{
  "n_layer": 12,
  "d_model": 192,
  "n_experts": 32,
  "experts_per_token": 1,
  "d_expert": 288,
  "d_shared_expert": 0,
  "activation": "swiglu",
  "moe_layers": [1, 2, 3, 4, 5, 6, 7, 8, 9, 10, 11],
  "router_score": "softmax",
  "normalize_top_k": false,
  "routed_scale": 1.0,
  "balance_loss": 0.00495,
  "balance_bias": false,
  "init_std_router": 0.015,
  "lr_router": 0.00102,
  "vocab_size": 18006,
  "norm": "rmsnorm",
  "norm_eps": 1e-05,
  "tie_embeddings": false,
  "optimizer": "soap_variant",
  "lr": 0.00535,
  "beta1": 0.95,
  "beta2": 0.98,
  "batch_tokens": 65536,
  "seq_len": 256,
  "train_tokens": 663400000,
  "steps": 10123,
  "dataset": "wikipedia_en"
}
Below are experts of layer 3 (counted from 0) of a mixture-of-experts language model. Rows are named router (the router's row for the expert), gate (a neuron's input weights, with its number), up (a neuron's input weights, with its number) and show model dimensions 0-63. Each number is 128 + 32 x the weight over its row's rms, rounded and kept within 0 to 255. Numbers have three digits each.
After each expert's rows: a language model's description of what the expert responds to. This comes from a sample of Wikipedia text that the model never trained on.

# expert 2
router:130156056131122116092141118064096176134139157136142098153152146111104160106127086052184109123154151140100142114096119106155088081173088122121176114134137137164065192136154160115057136128124073
gate0:092185135200122132082119151138128147116101130170141117159059158150128110117102055150126158092117107130104128093085167100138111156062140120097159160099125111054094153170116120083135080112089125
up0:120150121185154117105148091121107121137125137033131117144183102101070156083150164130107174141123122123114138147130126080133160099116124113130142164112155185138154128140162125208102146138153150
What it handles: Word-final pieces like -ing, -er, -y and digits inside numbers, plus verbs and participles such as known, called, due, returned, working.

# expert 10
router:139127135180156099102085140102169085075084120157150099161089148111167105123122114145092111155164110175107132115134141137157140101149120150096177136158157148143184113127073153119102064099118115
gate0:075133126165138129076186129171111204155156064125134155129091173061075185155107134140226094116094210127116106146108113090083111130110153166126134179116078081086093099137171098058114155100108132
up0:176074147117130079184133195123134117122114146176124119138119143133132131077186120095107137118136128155108105146156136160082135123143157098123106068089163107172178108166114108111176123174148124
What it handles: Hyphens and first pieces of words or names, often V or F, in tables and lists, such as V in Vugar, f in fruition.

# expert 16
router:160156150140156125143097126198165134127122159170161089116159134074091083115143028082097115162142156170117133191109137083158166112186141118080176154136136157122070216107182140083112098097109141
gate0:144182175088092132154075082132096136081081098154137068171141123152121089097155123068139121158090086153183114133135159111115125137069146133095140199155112170105165124112137084114181135186177129
up0:153071075142124115149154160144161134155124190110127163089124136072129171132051135166111141131186138106096095174069129155125095132160157134147123096189105142149146165176120176076117101101128119
What it handles: Subject pronouns and auxiliaries opening clauses after that, which or a period, such as it, he, they, had, has.

# expert 25
router:144159153092151122091081127218158132157097144102166121135103131093076108104127051171171120141164150159112153082149145181147155088044134192099091152140161080145143120122106119108163155103119087
gate0:167045134101151138128123135074164157062097106111150109175149131134118138094162141096113164114147179115130109146152156071125154126128129169109122116206152116129155147128121103119156145102208114
up0:137100129131137106073135150085181173156125153104131112082148106164130180096142184205099110129119143071084118081127156137124138066095133141131123154159102146138156129129109114186123133136128090
What it handles: Mostly to, both as a preposition and before verbs, plus modals may, could, must, and some mid-name pieces like Yanktonai.

# expert 20
router:139158122124139131076098131096130179123095143128154197143115145093137178100150186054102117121145156137129148102122141113149140093112138142117154126134159149146106174133171149111076064125108092
gate0:137178130131082200166165152120109144131142111151081151128152112148150110139140126112101114091128129086098137141206168155112149105149102080127131190072128084081080095136107167065166090138097121
up0:129127128175161096116078076164081099109107156129169086168091156087112134173119129140147114148121123117127143145059085168076103136121130146123131132123142170118128147172130138122114119105132074
What it handles: Capitalized words opening a sentence or field, chiefly The, A, An, This, When, With, often right after a period or heading.

# expert 6
router:130152139102153145131111107121175208107131113157151184138125141080164111144116163109090149133147165121107127135130153052140147081137133152166068129127170172126168124159192150088094185117122126
gate0:101083125125154155158089149116131134175145135144105088124124118088161160140103145133126129200196096131133114162127130110148178094139163100129152142112111116173081079108141115094146129061148153
up0:132081113132136115131108103107130082104151117111141166167132189131108132140147111143127125106133111134173093106157065154129110143135107140145086146180215114162170210098179183145128098186105099
What it handles: Adjectives and first words of names or titles after the or a: American, British, former, David, "The, Best.

# expert 24
router:157118161080129152112082108184108198178104163142148126157137152106174094121137115127151130137153164163089147155133152159157134102137104110103169167129077160125072096162091125085092194100131167
gate0:104077145183134110157150129105109177122173122072158167169129145103139137143185135108160098116090095123153102097128142124133164184148115102134103141109122122186206134106183122175116078102119117
up0:095114129114185145135109170135159110106145093097113119106138091126122089114165097086117103180097125126125136138084143139165126091143121104130158137122114161160115170107160117106098091210197114
What it handles: Quantifiers like all, most, both, also, plus middle pieces of surnames and names such as Wilk-erson, Arm-feld-t.

# expert 14
router:161143154128152162099078101187139128116127144144150098165121151117148124098144135132170105141138170154120156088102153109137129075142100086117181135153086161145081113141141133092103171090089096
gate0:131178118062124139124119197165145175084097178101161124158155133137139121168117148096082083152153123093115213178093103115131125160119136153143140176179073108104103149104164134182214145109158085
up0:151172126120116141111113186102175082123111134203112123174125178130129128191126154155102109119141122158142162122104072151130110209112142106105159120218100138157098182105125140117160111088129106
What it handles: Proper-name openings, especially W, Sp, Qu, and place names such as Washington, Minnesota, Sydney, Tokyo, often after of, in, from.

# expert 17
router:146146144122152143068143111213125161118105151154141065142140141110143109104133118080052128137118157185098139092131141099137153125148117099153111153147158161147064092137125112128078176106133099
gate0:183138131157178118194129148170179129122171098140145175143134133162102138166107078154098116104111193105178121120191115078172175130150098164163134163111133133068142180163121111159094068102183075
up0:190095114150153097195160161161179109176201115152151178142132118159120134159109093166111144122116186112167137178143110090108175144138080163160178144151081092131113183129149156149118064097165126
What it handles: Possessive pronouns and 's after names, such as his, their, its, her, plus object pronouns him, them and New before York.

# expert 9
router:152124161073133128079125099117131163171091131163148102127190157098069099109136177073086117117151164159125135094098171176103124096160141113099076139155168159130082096152166117128086153129103162
gate0:186161113100115100188084115096107141101152107111136151119079090159138150146044135169154142151059097137132130117163136159151132131151087102169162078127107118108072161086111145207109154164092137
up0:135076131120130136165115110154135178144143136122147101133150131192150128123120104166182110180088120102095107147092096144174126128077075159203215098123100157142162133063073133168141168166093170
What it handles: Number words and quantifiers after the or a: two, three, several, different, new, plus opening quotes and parentheses.

# expert 3
router:162127138075130156108097117138204179165088157151153090134114136095157143125130087131193110132154123148140125096115119132135187103121117121126057139136171119156084110114203150101177174104108116
gate0:089208123158054141158127161134084142135173116071153147139167138083150143184094098166176140197130161105076084119150132117146108095092135135096142170109101134131161185180043131168167131181117114
up0:089161123133070118171136128154118196114143146091159152137139135106175131144125085178177187119119162133065116111208143075100159098119168097093144174119136116137167174184124120177176120206110085
What it handles: Forms of be (was, is, were, been, being) and became, often after it, he or which, e.g. "comment was".

# expert 8
router:151137153147121149101113135143189073178052150122188167157102148093197121107133169153150103122170136160108171135122143127101146107044101101085094162162184165122125101143123161087114099119120069
gate0:111147171128110122119131115159199150113122126084144113101126096139092172079158152176085119131089074158119076160165164116132099172147147125165164159102165086148092193097109093147151124126172157
up0:095163091116123135104151136109079146131108195161120101125074112093152128110146162159112182118123109138154111142102149130176104157153093095088138128073179182082113197202112137142086142150138136
What it handles: Temporal words like after, before, until, since, about, month names, and opening stems of longer words such as surpr, mist, witness.

# expert 12
router:135124157081138126083107108189112183089079165146142125136097158098125220100154069164157117128145149181116149119113149094138165093137126105108057107150162145125076158126170154118094086125111168
gate0:225158161076118175110122143117077132121148147125122160163172135147148069133103158075154118121130086129115096092098121106112128132161115142165148154108149166109136197125165159121119140137130163
up0:082080133081109129163045130129141088107095151151133107079137094159108098119100101076052125171138146112132143134089148111142117134128163114140115118110126116108149108104108133162143133129103145
What it handles: Past-tense and participle verbs and suffixes (-ed, -ated, -ized), e.g. won, published, made, submerged, often before by.

# expert 28
router:129149149166148106082121104119156119138086164174171099158096157089151163117130154175119111123111133132117129142118157144157166081148125122113130168166102150148144067158196118093100177118114178
gate0:151099129118120124122093168094096125086095172101140112136116148131217122092193092157162138163099171139165119110099072140088139115199110138099134080107057137147131139136137120144071182131181116
up0:100126155131125081100133126163150028205152129133126177139112084120160077121111136103125127091112195166109088215160104170166137131130123164100128118158131167101128074101154118163138112080098116
What it handles: Opening letters of capitalised names and headings, often consonant clusters like St, Fl, Bl, Cl, as in Blaylock, Crescent.

# expert 15
router:150129148066133137109097111163121180133099163147134132130198121105049100117140132055192117135160145133084160100124119194166169190128112100130075154143157133134110089137105136113062100120111098
gate0:105139188166106129072110191151161148180107125154151170151145107128096116101147136078093154112149160094135133118114071084090098141129122173083105160127105131143119158052107159063140146108147128
up0:065104110102108152136122120127145162074110141098114167064110174186161145132090139207138122176147100123155141138128130137197131139123098136112108131152132100162090089144131136197057126170119137
What it handles: Numbers 30–40 in tables, nouns like team, family, dam, married, and taxonomy entries like Kingdom: Animalia.

# expert 0
router:155151144150114130070177110127137180157132130134165102133116148133155135101160155090144109138146116184096140126120149159141159110154116103121171123153119155134085141158187154086094217109105074
gate0:128130117110082170118161106122168062097118159104100084154089152108107043124137126114112139152128056140118111123133108111178135229142156121100131122139165091143135135216085100130098105169133137
up0:112137125124104144130102103142138118129144168148123074137126119113107072128091115076056121118132048106097119095182169132113098211152078110085120128117163117213131124193091101108147124100162149
What it handles: Conjunctions and negators like as, not, but, than, without, although, plus year-prefix digits such as 194 and 9.

# expert 18
router:123142087142150156070073113175118070101066132143148114134189134078132176128132073167156111143145161167081155100111118090149135083059122115098101143162138150118089095118151137087113074116165106
gate0:107134117142179186118098076128102144079142099154130161152104085155172112186095196133122125090086128122134154122215150153145047155140130094120173134083128123071148148216115133092113161121103188
up0:041171153069069116148142112160124115151142129151115085056094153115128141148143055164114166108156098145114101103103105104085137115150160186138100105143166162142082119096146129194210122104132069
What it handles: Romance particles (de, le, en) and word-start pieces, plus nouns after the such as use, mission, music, title.

# expert 11
router:119152115161152136054093134206220142131170149161125075138138152078129156123139101062110127145160127148128162129104160171131164123147115099101176130156111106140158113111114141099101077114084065
gate0:149098146136116093109106150088098155141099123178151105156100088083131103171108160153158115102157171055140107099091170159169120135127094115129115143116072073127110180119169131170182124139152162
up0:061157100168171157095120132159131084163154075135135108129153140149082117075109126140109114160114163204116143071145122130124092144154109153156139116193112164122121094154101083096179138113126145
What it handles: Adjective-like nouns and modifiers after the or a, such as high, head, main, air, national, plus capital letters opening names.